config.toml
num_key_value_heads = 2
vocab_size = 2048
norm_place = "pre"
norm_eps = 1e-06
qk_norm = true
attn_scale = 0.125
parallel_block = false
lr_head = 0.0053
max_grad_norm = 0.5
schedule = "wsd"
decay_shape = "linear"
batch_tokens = 65536
max_steps = 5550
Below are experts of layer 7 (counted from 0) of a mixture-of-experts language model. Rows are named router (the router's row for the expert), gate (a neuron's input weights, with its number), up (a neuron's input weights, with its number) and show model dimensions 0-255. Each number is 128 + 24 x the weight over its row's rms, rounded and kept within 0 to 255. Numbers have three digits each.
Before each expert's rows: "gets" lists some tokens that make up at least twice as much of what it gets as of all text. This comes from a sample of Wikipedia text that the model never trained on. Tokens count by the router's weight.

# expert 63
gets: " 19", " 18", " 1", " 17", "20", " October"
router:113123137158157124166155107123106131128069116181128111142115109142168152139149117125119089104149115152109150115088133127139107168157107118102135143124095109134180148160144128167118158133109126112109080115139148134130094159133089123089112155160136122152096098166135131106116129127131150127108121115136093120083095157129108116130115114118115136137149130129158127154133126101173172117119166081137127154158132140108152119157143145167121129117118115148151120134136148158076128149165161115111159143094141149129119129112144186123174131148159148115140148108125120142128131066152123088155139127166134104175063131130100099167177145154142119093077145104118119083155140095109116166110139100179093123119127131145135142114108094115139112147079152135153113096073129126105125128108162
gate2:162169134120172126145089113104159149150138106129144146077110102104091113138152131094142153113117068092132139134099128151151121134095142116148148113112104133165139137145086175146110107127159147131140119106071127120165095123155125098159132094095123139088149136151133128072126144152137129122129131101120161134143083104123137140155146156158118153135150123116085163107140159146108164151085148160215119118144137124114117122109127103127142109112113151115134115127142076129140155096124108126129144133147110113153104153161161128108121089114103159118140150151172161157095165127137087085131119109117129100135111125130124140104118104111127102127110147141139118091176115124163113109080161169140130115180133170123072157171125110099126138114131171109141153111133150116127115145177115
up2:118124153115115127115120127128160129162109116152144119115132137092121103110130119141127118144135121084092129148116143145139104132093122158175149130134120140121114155164112165142088114133142099132107135156087139109133111157115129134104138108124050139167144137128105116106127135134149122108113129107156143144137090102099153090179112151145098168142104172102129147093102162143127135106086117138145172170117172153123091102110105100119169116146095153165065114134120128112153126074121117130193123133140063126145115088143141156160136069097176152130175105145099132120125147133135087122112112133150150121111110117129162101120121118198134098094112159170170141122153131100151146114125108151144152140111138156102136133137118103101130101067089129117106123128146128132107156131133152

# expert 24
gets: ",", ".", ")", "\n", "),", "\""
router:102116133118121122121127142144117155130097090142133170147103080146124136079130124155114136110135101140179085149145147139126151122129132134116130127107105162149137147118126094153123135121156134137101138137138086120084113102152107137104113104119134154142129155094102165153099154149095166110161132127116162183084076154122118152079142127094137158119115122113139141123106082122098148139074187114098137117128139134121151128155162129129121139121181144157133200129146105167073143100160097160140105095160118157117098131141098126133159116132078160078116129117109146128133102152145155105123113097131097123119120182123169137123123121118107151132105156127149138151157117125128111176155108138113162180146120122108178166106112131123142133139128155166096091079127125130116120137171138
gate0:151135106151109133158106147131124141140131142117107129168163122122153116132116174154097102142116118116150126167122092108138128103140138165115115160156104165160130102128128146110106137114166154097104137100107148123128127145053139177103122103114147147103150107094125117115141135102095133109108094186084185114127102133063155142120146103113147122129143111111128141099130101127146197110072118168134120126138195146109113119076151085134166161136117120109100117114133060104135155134126149120127121124154134089146103092124145118146147133161102103136114118186140119147157135163118124182121142131145126145148110128177128105154129150126139137099188122159118150112115111150130132085101133153130162124151136107129134118126133133181122115141135141113111154153116121104170144157174127
up0:093117127132107074203115147150112123094091076079126149126129133154117157094094157131107143164152102122167106134138120110174109077127078158111151160116193119159106090095138130109083156085167144117090166120147150151107102130100132158103079114114157104148123102118165117155143136137134151160090108126060157171108101139115133099115153140132136119101113147128127109131137115126091145112039149131124149111116155164119116127113150095145152115099138120136113127129170099087108130141153137160145108139111100119149128125143093134126154127159125126129114134151138148175132120136145150111136155141154141143163162146128151132131112131102168124124151124117087143125088120129134124110110122146121133149098120126108152146119117116135122086157122120147097138131167144102127126167156132

# expert 46
gets: " b", " F", " f", "c", "f", "fer"
router:146070123123116093148082163178136146135142117136105122138165100125175142168102146139177155155128157114104145102136106110103121150107167094147089109103108131123122135098088151118173131154086131161099114130118154173153117107140137148142133119131096115093149151123121165058141086118133147126163140159107120116129142119156171114166139128124125131164083124130137143139169139131136125167117117170116147137114156164115096120092109105110170137142136090142127088151086150096166086111087120108133092117127122107164160108137097146131111127113113135112140142148133169133088169150091115163118135153126132077094155123125130102137118168134129129100163119151126176134144146124188109122152147099097158141146086158118160148125129097118130120138109109138107152141107106119111126113151138
gate0:141147125126102100203118091164155162105124174120185140120159189110113101101141120074170152147123160111126157119158103152145099140107150156107145149097123104127152177106122135132135116108113121104131112174137116143120125174142161128129156136139141133128137108129157149132120124138140077118127127118117101149114111158101166118126156114128125141190180144149146105143133130118087102102132122079110142118087112118145134125157153138170135146101148143130108112106101143138175097185118119143140139142109127083123104115128081144110120140133125128165111121120157150108131098155143114127095101136116130140118128089075135119103156165121090158103136136170117140122115113147111150109141125127083177163126122121153127130125115146130145170157129108151182114151105068138105116087140087
up0:083098105098116134090133100149138113136145112149083148173140110149147131108101131140161078101100144134103149100080113161108139117106136110128147151131135162103123103141126076144154160106150109133131148163094126114115131123147136143171130172168095142102107109154117117100106145140185126133153112134177118159155142100126144170126114146068125159141112138119116160087139115117123090146159133162120119126137151099072130139123125167102153149110124117143161096119137107141144154076137119090142123104083120114100108105157164157104144158156115155101115127127151127097116106130130165121133092136147073131151094128167111116145115124106144103160078151092121160123104140105124135147123140072141122140102104131120113106153124095121090170102104137165128127096150113085114134094154160

# expert 61
gets: " Ro", "o", "el", "ro", "ra", "ri"
router:133105121158089113111114151115121091134111186154162134145121096125153106093186140085132103123150146124120130149115140144148148119132115137141129094125119137158141122135165116145097111131128117119145128108106125133132113126108131165141154112129081144151134136076100076110095127118136137105179138116180121136114079145130126164090179121100115090147150103092138120152139134113105156112164086120145151106132161144108108097155113113143089169112161153162160144119138148144119157145152177161078099190134148162154167140083134101146155104109133162161168150134094123118185110162160156101138115139142134168120127115092103098118145158097125112119130155101142135118151146105093140111170108155157141145124124136089132106115153084145136142143105142085151125109142089105125136143124122
gate0:121121123117128140117150103158126123140093094149143114171156142116119118105086150113148118116163115129106104144116131142142127123124100092130113116115100127139128114128165131109163132119147139144135119133130138124149136116158119139135077120132168107083159158124143115123148134106152154129166090119096087156117125118134157108120149109135107157107142117131131184154097141134171131165116074182121159123144147132132143136154085135073116143124145093165116147128138076100128133128113128142131118125117139149141131118125096114126139121079113113149083101133129129117120156094126157142153087105167108165095110145205112116123094093147156098105146082092085069123132110106152165133140185147145111154154126137130156129158174113116128182142158187115106118113141071171133102127174159
up0:153162149122124148135112142091161141073142125162124171113125071091104158115118100115143137153163115127155147105113194096098198122162115079128149112138143179118124099136123095149110132117106128149114158155122119134171084127148137150120142124174142132137091156139128143121134155108124114163109128130125130161129129102109107120136107109110185157155130114172139118115185095131097140138143134115155142153102107139186133108096111115137124115077160132126128101112095148164153118128137118109125114123129069093131124150130146133100112116127142130103140119176093122100131144117182137159138164098083095124144150130074111126127128141136082128137125126131146154121114154124086115096120129109110134115122152110164130151150096125138149140087111087127100142156167089153097099125093110

# expert 0
gets: "n", "d", "en", "g", "w", "b"
router:082150126154122096138146118103142111136119115121120133080103116159132091128124130136106084087114166138149124145095176103097145159176117157153152164132153160159106129128144112125118152121136090148116115126161125165097114140116096125120152120121174152136161124121103143116126135136142157110122172115177123153142105137160131126159108144127102092092129103123104083075132098058152125128158133127169118086157163139137097134143147121177111125123140177146140128107154128113133143130191135130138166132099169105159153132138156079152094166147091118124126110131101138114150145122167142141141136162090091201101115111170106111125129116140140157139101134100141139129125144156124121131155144117109121121148125178159131105115139098058175145128126115132135131097113112131156135122146106
gate0:141157128157135095093120145126131118067140153155113141119138120159120121089147125152146112115137151123085132173110119147211169107127129130129129142099131139121120115140096125124149084098168125112142145104149125128107137126099043150136077128138123113132169126133120158119106104126140122125174120121128129131100129179140147118101120113074093155123121151125131150090138146147151110062139175154121114082123141113099132104162134107150138127125160130131084120155130108117094147120137118132141145159104122111152121112145143131150156146140165119094111090081145076103156103111139075128107087139096109116133117111134137117148125101139131107081094138109153145138116110195114156138106134106126102148111097088127154131148113137119112144171142103126099131168151146074104123178141142
up0:135089137133110104136120134089101115127133116120097114149098098115146111131083117097166133121119126107129133120142144114112120071119136131074130118139120121135152137106140144153115181174124103151108138132116122115166129092167126142119132119097117114106095102114111159109079161145141116120113127148123167129078137125136089133119171133118150114117144115134153115116141126107132110149136156136138127136064137121118118082126152135122144142138156142125105113117143167129158130128130118158118151130110144182089100120178126162089108125112081123137176127138114122107136154158131110080102095157089151101141130124109074132132116149090107119104146110144126167126189160073123125163106131208075165120148111142136070099101103160153122176118158122126108118170133147180117122098144133

# expert 7
gets: "an", "ta", " Mar", "ar", "a", "am"
router:133100156126100119104110150175127139123117134095108137133123120129179101150152155166145077102128192155124088090118135163104100136153141163140120095145139096141124143191139177107116123118108110118130117144101152137153118137168096102124135114087159132110163110151092092137159142108135157103152136118141149111091109136122127087168125154143120130109164151066085110116157106140103145141175113165167157123103165144132126110133149120132107097125120147178140086143146129173128154145097135170103130103123121163123162125139140124120119169165136148155151090123107153109157117122129108116112123131164133143142149138104163128117139127149097150150110148152073143112149122123140114130154127142157131159093117180108087136181146127105139129120157107138085126137111124095118110072111141
gate0:132077120110149085150096117108156155079110120115126127110102110124074127134156122144098151121127151106121118115140146077143113125088162087118137176143080156088082150164129105156084133102103146138127119145154075072110132090138123127125121138103129099134110158130127137111117102100088121081108120126105097103137147146123156126106099143105128152119117098126156106115149130150110138097135065134089102026129112118132112138133131139162137125107112122140114161143118126144109103152122119122117104137148144094121118138129110112159146143142139133112105116130118134155118129149097120164063137126112143120144140116140114132134154102138127128118108165151124127090125091190166102119180131126133073091181119132128139164170116129162111092121119084116123141136150138083115117129150141
up0:180073134163140127082088138078091122121132129139126134123128108123122105146187116151109116101123142111126123132119126109127155126117138153078148128124113131134103137178108131156122127113111126097054133109154117079118138137135108117131114069117140151137113105121120095104139112122106144129145128135115128060137141171109106159148152146109141155125157133133145097097155113135123081116163152132133141124129150139151084127167169100153127134110102114123118144119132164142132104148162139137130102162177119149152118163123185108157180134167117114129133165138133136131131128136117109175113097138101114143089138134138176170160167089147114090112167137155111149064151167144145078086138119140141095091147143159089140150133103109146136133162126145126119140155124138118097146129154160

# expert 41
gets: "o", "e", " Ro", "é", "á", "re"
router:113111110173111117141137115127120083146100121123165146164099089134115103110177117099165111075118147097097116113144152131119151110136141104130129112138125131157142142145147106139114099142148090141145127144150125092097086130095121104161110130098122169131169105119080154174126116165103108102158122123167141129103166164110115173092171114140087114139147087106127083144141120113137145141162094090161142125119136145138112104161130120119092176136143156168179146117115149159146153156162143111110128168116178123124125099122134105140140119107108148113129125109121134181173086145134147124121099114124136121100088111126145129138155126137151122091138147099143160076119122099116149144163129115119139167143115101133105120139153118145147198120116140106152075097155175086126148136133136
gate1:150094109108095111127116138126126106131145158176082100113142101147137101095124157144121099144115124095094176112136149111121176154093121146170152115137132140130125143092109113104080123149162124136145106136129127177093145095102132121152116129120108108118132140150135099094135104118098165107107168116143147101135178104153160143093119123167162110125146127131141081146077129102160135129117112107088113095120117130130120131161149118135167145137157158095133121117154132135184103086149130134143159082121115123065132104128172165092162128104120107163111124116122149133103100104148110163127117166136191175124187131098138161093139118085162123151108118119150108112104103170080108111106120140119115138138119148147116137136077135129148122159149158109125114104157119126166135119148114
up1:171117157100118171132113133090126119117132157163131182171118116109103146123152134168112088101131083092134145138189127124180113071146144117177121151112098123159118138083141145112093133177124135178106128083175171087099133159102140112135148105135136138141142141144115140126142132133109097099091112119127158121110133140131155144132137134179109110118154126096169122140131132136154133100105139134151094174122134112091113110152112100132095127107163119100118086114144126121124103115141149142144150102131143159094098118131139103115144132120144154131133159148091139155127134085174117123137122141073147129142146153079143157115182083142106110138106088124169139093159073148110128104132119148136154151124113143121095156120132129124129106146090181111134114124114146111132131171117093

# expert 3
gets: "e", "ke", "a", "de", "ha", "ing"
router:129105107126117090104130122124105149153186065125096162112117128128131104152152107108146124082129157139107123111139136151113113123156157146119151157130158098139161139129092167124119119108133085125114142110175169114116120082131171109134149088142134131165147100132090118121162155141119085132107118144169152151117134126088121146089125135130147133133159102094121156159129104136160137093184176130073127125128096117133135097163157130111106155107153150127125127166091159158162144111168144109114160137174139146168143166141132120099152154135143140117121112107103132158130119112099178112117078098136090153150096098150166159172183079122110120125115164143145099109111115123100117111139115148115098123102122140132148136106179131162158144123129135127145081126136163129147141133104138
gate1:093171140131090115159150096110124159125169087147146110147170089143111162106083153139105142160086116142176129156139120113101141134135104138165159116138133126132120153111167127139135074148121164137161128057148131113155154121157157129086126153131141151128138099103097119100077102076162143171161128118131175161182141123127127148144124145118104105175110129120119159136126127115080157117152120150131109103118123149125109098120116098123142133133161150154163084098076135127159141137115142116127158144106141090114124091084132153080148086150133153125127132134132091132124138126126138106113102128087095120102134121124112134132178110131091130136164102118139118130137143108146177156137099147107108157119121116126192137154153132131156131116106162121082134124169131131118128155104152
up1:182096154111152135121112151103109142125108185119123139130136183110141099136131113105134118138161127142083134088125110119160089131097131112092135167148144171119120122149117123142121142141158091130114117159113121150124101138130079148137114127098100123105121155166147123163161129138167135084106118130112110095080131145117134130130156096108156135100135119138168080116144135165143123097089119134134158170135136098158103137133144192137144156151151120126088148125165138112110094117112137159174114162133117178128109161118123118163143099098134101145112152172115095105159094126107097100180164173137166057149082124113098146120106157127157124109121145136138100144147156106099155139146129126162129154151152150136088109099089108137104118132140125152146098131130126113138136142159089

# expert 2
gets: ",", " and", ".", " was", " |", ";"
router:088143103177158070157146126154138138093077100093170130141114083132098111082124113098120184141145137138146116168097118123163142087132120137109148169125140175136124097166133111151139163124105117079146145115139120171116163117122162116105114151123166095139111155139163124154087138128079148109150071131122131147089097138116111154101132103104101109131083138098147132132122105125112172103092131130112144135160123168154120162118128129145158138130168102145152165110136122154144181150146110110130133118158108125157117118127122134142164092131097136102109157095103102119128121092136128113097119090109143122131096186121150117135120074134158125148100139128127168126115108109093127139116128143096128166095153129113108132113148118108100125118114099143112097104136085127147114139181126
gate0:104174119121148133148158083123141089111129140124162147134152106123113113123087137141140129140156116132119134159075113124110143112113125169120142087140158145165110146152119139133104119115152095133189190108134105152136168124162110145074131166144183106123153092127132139139120148106126133100112128117154103168081116154086115123132147115112114115136159121089155096124177097107107127143172144148113122129172106098135114148169121153126123132119104155148156116121084111084143145108145120097141103129087141127077121134129145090160085087094091121131083123142119107148115118110127145116167114116129097129104121149119130172131149121167120166139135171100125142134129083097122165130128137150107162110075127119119104113158128097117125122129097102110183113125106106160185138099114150
up0:142137126127127149135118095100139129125122172149123136100186143124106103139154130084125048117102112095160120144110077137138129163133173136110141158117133129133118127103104119111109121129092112121161153130138121152138117139128124080109115151130138147129151125106170165109103158126121132105132153131162136136082062128119142132150125130125096109160189134092114147127137120133120122112107147093168099124134077079102154149162119144115095111095098176108137091097176152116109119122118096112137148156090117097081110155152115105125128174111089163119091071085167145123147125121141162088121134137126147092143116139152129094121116108166136133149157166075157147130129122113106113134144152088121128135139121115171107106119129132120129166137120084152148127166159128142142139077134136

# expert 14
gets: "th", "s", "ill", "o", "C", "f"
router:163119120125115127113133119096113113108161148136161166124134150111163108103124107091130106107083158166166133151087109112080130124139140125119149128134144164137143125152121175134137084151135124164141132078115150187128147152100107125155140116128120162173133122116099116147105148083151110112141161101132109154123074150143121106128130103077116118131126146090135151117122130122131130138117157153142118094149116152139117113157120140135113147120165135182130108139148159158135145116152151134127197146087153121155135107117154119155175130178104161127091120097080132083093154096171119150144118086131095133116128151152144121154131088139158136192155124086090117127166109071121163117148164132108144124156108157099126112101108070145135156138129126130158134136104162125131119142120125
gate0:106144111130147142100164153143107118126164084139148100162174102095128168131145154095104124158142180130139102111087144159131191175148087129135096135125089171131143144106122122115145130129147123135091112118108126132136134126109176174143126122134120111171128164137163101109139098067119161119107100160117121125155111130150140128163102130152118113159129114131173138199128131105105108113109124116147154123155180131134115112103094135106099160127124122105077133156117132148118154156126123111152114155134107102107134120120109093094124146109134146146136132144118102155093152080119134181135163124145126100113129122110113088120136143103058114122172113129124109137164145153149140206144154139109093135122147147128177118125120122110141099106096123109133148138078119129127164130160102
up0:108172080183123104119149118131121114086155134118131143143154150107086120148142110119096108184102173153148118128102112141147118131137093134124126159117107151138152140155110121069146162127148086162136102107109148184110138131073130118128139124129126137130137137145166098163155069098124136120168147119105133093141110139129130156114109122114151145161135116130148078154151135135148120171123135124124138102091138129163136158112141120064087104117110137126102106107141127161100155123174138138160139115157128124164104109181133094118110141112118136133169095121087116126123133099109104164158130113115153117096131137080094114118121082115113117131124154155126151117107167144128177143153156174103095160118115152118136122127117096130120117118166163105158144144108124075116161102147070

# expert 4
gets: " 19", "20", "–1", "–19", " 18", "–20"
router:067109136143140161146145093166074079108090128146129112181138144144113129141112154137133121102114112148118142107117145108154134132158109165099156143119108122088114138131136122175081154177079110117116142142115104088160117088101097119127107113164121103169159109084114174109102165131097168089151152129141123173108125124082119138125148105140118137127143080161157138104151163106137096113141119096134125140151102109132113094146095144138153117126152121133103132111107139150098133135127104132120171139120127163093130119120127124145086131130135178156131123153170102144141153089157147092149135121128132113089143137130149133152154139143136149139139152092125092147161118157154134131140107140148176111113114112179156160108139146105074125122103090091123075111079151115115112109110140
gate0:137108120077135119141089156112126140138133097097133135105152151128125141135112145113167123124137112139164094135136131159107158133136116111146168127108113117170116123160092184127106099112148132106099128112131111162099149136167121149111184117096123127136155120133157126092138171136141095143113180095123131125103142117139070133187117114097119097057120098106174105088146121110146134105091078143171152110152125114160104162133153143086144154139115124125131144145149103143108121100125148094116156107195076131103152157083182166154141094101141118133139121143139156134120100145116124151097160134144118136151160158132086136124128117130108157160131125145153142126139145149073114125129145116124102135160145112139097126149129100112067120120133140143149129121186103126123131091158111
up0:146159136166109094121081094131155119099138149129146156088134129127150118134159110117077164104132153108109156124142132112132144153112127175133083122151133137141156113105165116082150132109136157093131147166119131118101078096148143133155096155128148146105105130140153114165130103143112134100108087179142102122147101098116155134075066156162141115175137169132104128156138141115086126149180201144098096108092157117093130134125151113127118118115132131081163138131079121113152132133170102117136106162122159101155082128156120087128142145110127097110102133119106090136127119120131131161113138102121128086125134120143115136076146091107141088131116100111122101142139101130159139104088144161111136114149121144110126095125139170139179159155131108139114173119157125126132126131153132

# expert 53
gets: " ", " re", " st", " con", " dis", " c"
router:151161134120131139122121103151125101150179096131131138112146126111121161090134166139097152176140101139114119112126080115077099151148177122112132141110126125106103103156131152167158128139111155138155143154086129126157119089108157161150104135118059109142160129159156156124146168117127128145096092177129102101142123086108171111179147114136124116155114129143147106103123186107104131115081127168137110114155138120135165130125144143134175125115115140134122113098165156088119143093111070146130136152130124079126130132118117171142116139098128095111146090150199135127132121138079104140111148104141141113151134107100119060145131124128117137146152108135148140148118140113112099140101165122101133095120117112133151114162132163181149120136102110101097156162091127110112130144146113
gate2:116161119160120093142176132164116131154117207170108098157120136136118116174120175097111122121133114135153164083140116080118118153142120113094123136106140149116141137161122112128123173154134127100125114123102068135121129103150148106134155172108130095089176125133154165133076143102095128109119112146148076161113146114128159107123162129099108127121155084178130152106109123164146147106153101118131069133117082121115132129137142097129104128110177150138114101138159122130170162162141120149134163119150157144134144129114127159094131143167112123130106103107151155173105132123111114149144112094125141109128124115122104146115102128155099164141154126093118120112086157075184122129124129143095119110135088089139150112111138133151117118177137119172143139121103148143117103095111107
up2:083131099156164151129114119111135131130147125116136126146131093107104165112101102128149153165095114099115120109131128141109171135136099149172143112142144153101130111160131096130114131128142134147108178163115117111135133138113121133092115095102088142161136106113149148148103153096129121140158151174085180123119111098103118110135128118137152093168144108099152147175132102134123145144092146143111120165125117121146121120093131077083116127164103109161127121128101160155105118126100169107116139138144099127183134092152161121136107090151136120173126148150115123092120143102123120132116148157109072116105129176143158145100158107117159100084151131076160115104138115157057159130127145113113113134084170155129107109119119134121091099068115133160157074125130124152149119089127151

# expert 58
gets: " the", " The", "The", " a", " first", " new"
router:167151155131077174121148116096087126136141129169118069138129168131094140117129145137138118140116161154162139095120093130123128147170124127130105107140148101093174105131092102116132166135106128150132102141157169090079095116104134097084113136130101136130147114153148146157170126127116170102177136118103156082141094133121106145080107134099100158162156178146157119115135109156103113114112103110133124108134118130133103127160109148184105081132096088102109189068083130112145128117100161129158123134154080111150107099118114118136152125138097125071147154121113094140138118126088135156120110121119145100109137126144144153158132139134127130117130137157133133106151125119175117146133133147123122111165110104171134135121118145124128108124132150155099097090123161083170124107133137
gate0:127127113136132132127134115103120104122117108115097137136151146119142179133098173131105125113109164123107123147126136115147089138136098130126134160157132139095126150121133073128118113135134140109196125080169154135133122178122187141132135104130147100143103148097097175099146120118125085145131100148131125122094136113165133140134173086119109110099148137114123090132113163116143144133093165112134135148133137132108169157127139160131125144110136126126126173130128141116117155119120152141102184172155123088116134128099134126151051177080113113162133126141105115162164125100089116097148141174109082124105130156126167123139171120148122145162111140108107140146166117121146134125138139158170130136157134141139128158141083160196141196100151132117110175140090102140120092128104136
up0:083115163132134083177098158191133183146133146161170115121157110148092108135156093122172123132147161114134092106133142141116122133139179132122143121128119136141145130137135144141132144131130048148092117151120100135130113113145072126118122142110117139127143129150133099138130139144130165095145136146131096133129102167102091170110096141138195125139127111125130159131133088149121112078153098134126117163124154138146053107127112086142105151129170143144131104097140153152139112139131097129130096107134175119146129127115125104136214110156111136133117117104131140111120132156150106110146111108145160146161118113134123106149116133118101128108149121136149121107085134108123136147126122085116122139109111096127126099113180093104099101154126109115168055115115142124183137143118098

# expert 52
gets: "al", "ian", "ic", " National", "an", " World"
router:168132148120067141076117139122134158158129120158116110171111160107118093136142144117116121108140133113139146118072108144117151111171175115150080114116126095161168152104154160103151168140128124124094145123128153125092129144130085106116130109105121139126134149164127094105149169142107141115177146124135126084117124137134112141103143141147167103129132168105140114157118107133130133145162149124123167180099111105151156113107181146125098107141118136112147133089137159119132112138106114114169127143168066118177144122135151153134131146178117175118138114112091126121098154141105091110186109129095135111102138149135119117150166076154095105114080145155107146145164164122114108181131140166128093131118119152101134102150114120094146115140134143130117092122133129087092155105141146
gate0:103155124100104140126125080119130126104115138148170107107113167111136138090106150117169122089111163113081119105124161179093161119138144124137112088156141083107138157105170104129124114151100087127151112108107127177122115165138108136133150142102104160096157134122123169123140105103108104116131135101158156146097150113138106143094085155144091140205137146139131152146070090153164135109166146139127118136128104129129138091121111118137130165138133109131168153063117125127121110091115117106162108169129143116130142103141144154134145096133145195117115115117133122082149151145130133148130081138140167118130125105150100151108173105133179143129079175130099128131100103126116123144115099110120112129138143121149153149128106064128126180116155131166149142148135117149109132118124128
up0:148148116156142150167164110080094135117102158097130125108111140141119127102095123129133122118133128158102128098160099081158112143114135115085174129115081155155147108143133116124128120075175144159151129128158143116122135112094152155125081126128102145139145113135124122089138113135187103149101111100118088108172120103142157071125133122082169140141118113191131131121144109188135115138165111101112120118116153139099132086167145157126101159116100141144126132138144130107140130087159116118119165117147120126137082131150151156161134136094104180132082151103161105115094124104163103098132139157106064144132095187084114142093126159115153157116106139143125104131114150141171113111175117133139153147156113115122098151129117157130130113096142115136138125118094112120096115115123143

# expert 34
gets: ",", " and", ";", "-", " or", " with"
router:132129148121100127113133118173132136082104084084135138157141135141104152094079123110127127176146134134128127158130146134158198115127098140128162156126108132147082099146130109184161161144103143111126124173159082175082151150146150117138083123133141132128132141090150169174107115159120146143156086112087121174094112110103098144082070090117129122147097128130152118105152121132088112115079076117108158099126151163170138129127144120122141097138147117156118181128097109150151170145133118147119105099171108131120112158144109151126132114109139116149123158111113110109142103114122143099080101142118122144124134177125164105113119092122111122116107116118116129135138103131103125173144102157113133174150143123093155146090155118135128112146125128124111110101137099121115127166102114
gate0:143116122129108128141142120184105084133103084146143127100135169121135142112113116116134132149149144138171125098133136118088147136131138139121144145128127117137091152103184156047136134132127146176143138175143156125108139156120187112141159069148122131127101126170111163127116127166152120158112140171126162124136094154111104091112142151142115175123150117100112142108125124105132102129106143106116130126109132132133169080165127118158174113109101136096110135139111146139093110111106103151131094167156137148073135135144106098143160136156169130127095163092105106133135107157122133132163145109141121085153147146122128170097122156102132074146147140137087115112171155157182085150167113159127150142098107129124121134108140101124129140118105141165128114132150160106135177098113164
up0:127112119138136097154122114121097145132108088090164176117096116132136144086118149120111134150131140091134077138162132121090125093128111137136169120112107122145120150090181136121125132137107120144147143164142138163158098163132146148124129101136138068130091102171143120141083152145109203118128079158102136137121123199106136144101147147128116144096131125105171113125132083150122154094087120126111149140119136135111128123157116142137153119101155144131131126169146150148082138101105073175132117125129107124156123094124127120118140169132132191122096123108112085135100098154105165127099095137123102108137131191114133133110124083115144089123141147143113139140103128140136118144149087142106119174112128155102152157111180111158135154157149131193116124134124122132137116089152134

# expert 36
gets: " ", " 19", " re", " St", " L", " 2"
router:111129120162157113125146126094108087120124126097089123180104117152154111108150131148124133154110138138112118072105096109090142122173158150133122138145144140126141154143148120141129169142145079128152118124117104116153140109096174122141089116079114140145123118079122137125075130185172151120155152130137114168094158123102117094169156115149079142114155152113156090136126123126164107118109145170165081101126117097137084104122175146150095145093139134159155133082134156142089124105170119094082128141111169107100143107127105091119145169141101121133102132117156131116188138125124151105130138090131123140097115157113155125110131141095090135102080158102122128099136107116094102167114146128117115145131118148153156104097172131123106143146110155105131134090106138121123150129137120
gate0:125121140118142197127072108132117130160129127114145158136129097120111128130116159124098154112127107101119152132097143112100159112179091092121100087115101121119187112118111105137149123178146116125122174110122103120157135144121097178126108124138104098177104109154083108098174137126123078163127131151101177090146115146130135124140165111129116057128089109155158139161140106093120122119114126142143154172126114125148123116113126134122163081129124148134110150136131174111115152114102110122139119135100112128107106123142167157145117111171115084084182115131089153157121116107131152120144136153091106119130158169156060130131146128162187110127158144112112107142086146136145138125128130129146108163139160149097138114147107131104105098114164102137094135107111131113150135112123154
up0:108131145098128115109172116135140119121123143163131108120120144150117149109138115142142146140179123130140115128129111108129055162101144133101140163134143150082106163174147126134096127122094140112157086110146110142102135146112141107052172101107144145137144159090139145114078164113123106175118124104122116136067122136101124119137166123093116192155128108106133149121149092145165149134140140110119117148153155150093118152128144122143092161116115149159108122068137136143122139112140109114157140104105134120143139129095087056127154110147104172143100112152148158136148156168160165120113120099142124126092111156165156145131130117123123190141125162101115153098122114119101135121153103101148135132124134093149123138103143098089112091155138133112145109155145149153170085101137105

# expert 25
gets: "ur", "on", "at", "or", "th", "om"
router:149144129132128139129091156131123122098140147102147113178125156142130177167115131170106080114165173107134138167130126180140088123116124161177163144111128115160109137154103123116145139145125135130094091113129141154091123137132141140160178116126103150098122112124142130100135119141122103105122132106119141101116164094177077115093125128110150098147149117108109129075144115105105119119164174110136159105149142148100184147142152136165109096179099140095107096158151109089113088152134125139109138132121078134106169138127146084123089152112167178109153116090120116113144149122100120156141115170155165134151151155147159120143093158143136103123143113137126129145159130156095142115100165140125152122106115143124124123144144165107125094105127145131139180181112097098119122145105103
gate0:109090118155144111123125123186156133154133112101110153138133131160159149108092185101085113093108176102127105123078145136115111140149143110111159099105113134124096072167120125101131148125119165129139085115056169136083079126150151129123133115153122128150109144099124101125122140141097152076127134100093129149111147085118097156120148159130098114119095141093167089078132114106092123110101137141100082136117114102114116133182137158147127095152146131131117140121126114140101126154110104146125128091128123124124150136154144150142113122184146096142168097128170136130135143109122087092163165102113133125161124157117143138101131136147112116155114098120083136138142143127097133118110132140116102119138183128124083096164118143113137126130125160095158135096149152104147159126161091
up0:142130118129133119115114165127132138087122144097109112088104132147141106102131150106116104174139160156088162089093139108160113100149146142117116129143100118165097123157152143136125119116132136091107121124092142141100104091104164140111135104111146130162126171086139077102143129158134155122178138114137121088069148115119088128118079111118143150140100145111172138126124141116137183090152111133156137098111180121182105131155116135133121108087161146135153159172098151154128166136111112131144110097117115143144111128139125110088138136115159148124141082130135165144108186147105062140136134145144122168126110161094156089155113160150108136133112129127146122138139133120104091099127116110120143103093121146134088140138155123122152161096132181108172121146172140120169129076132108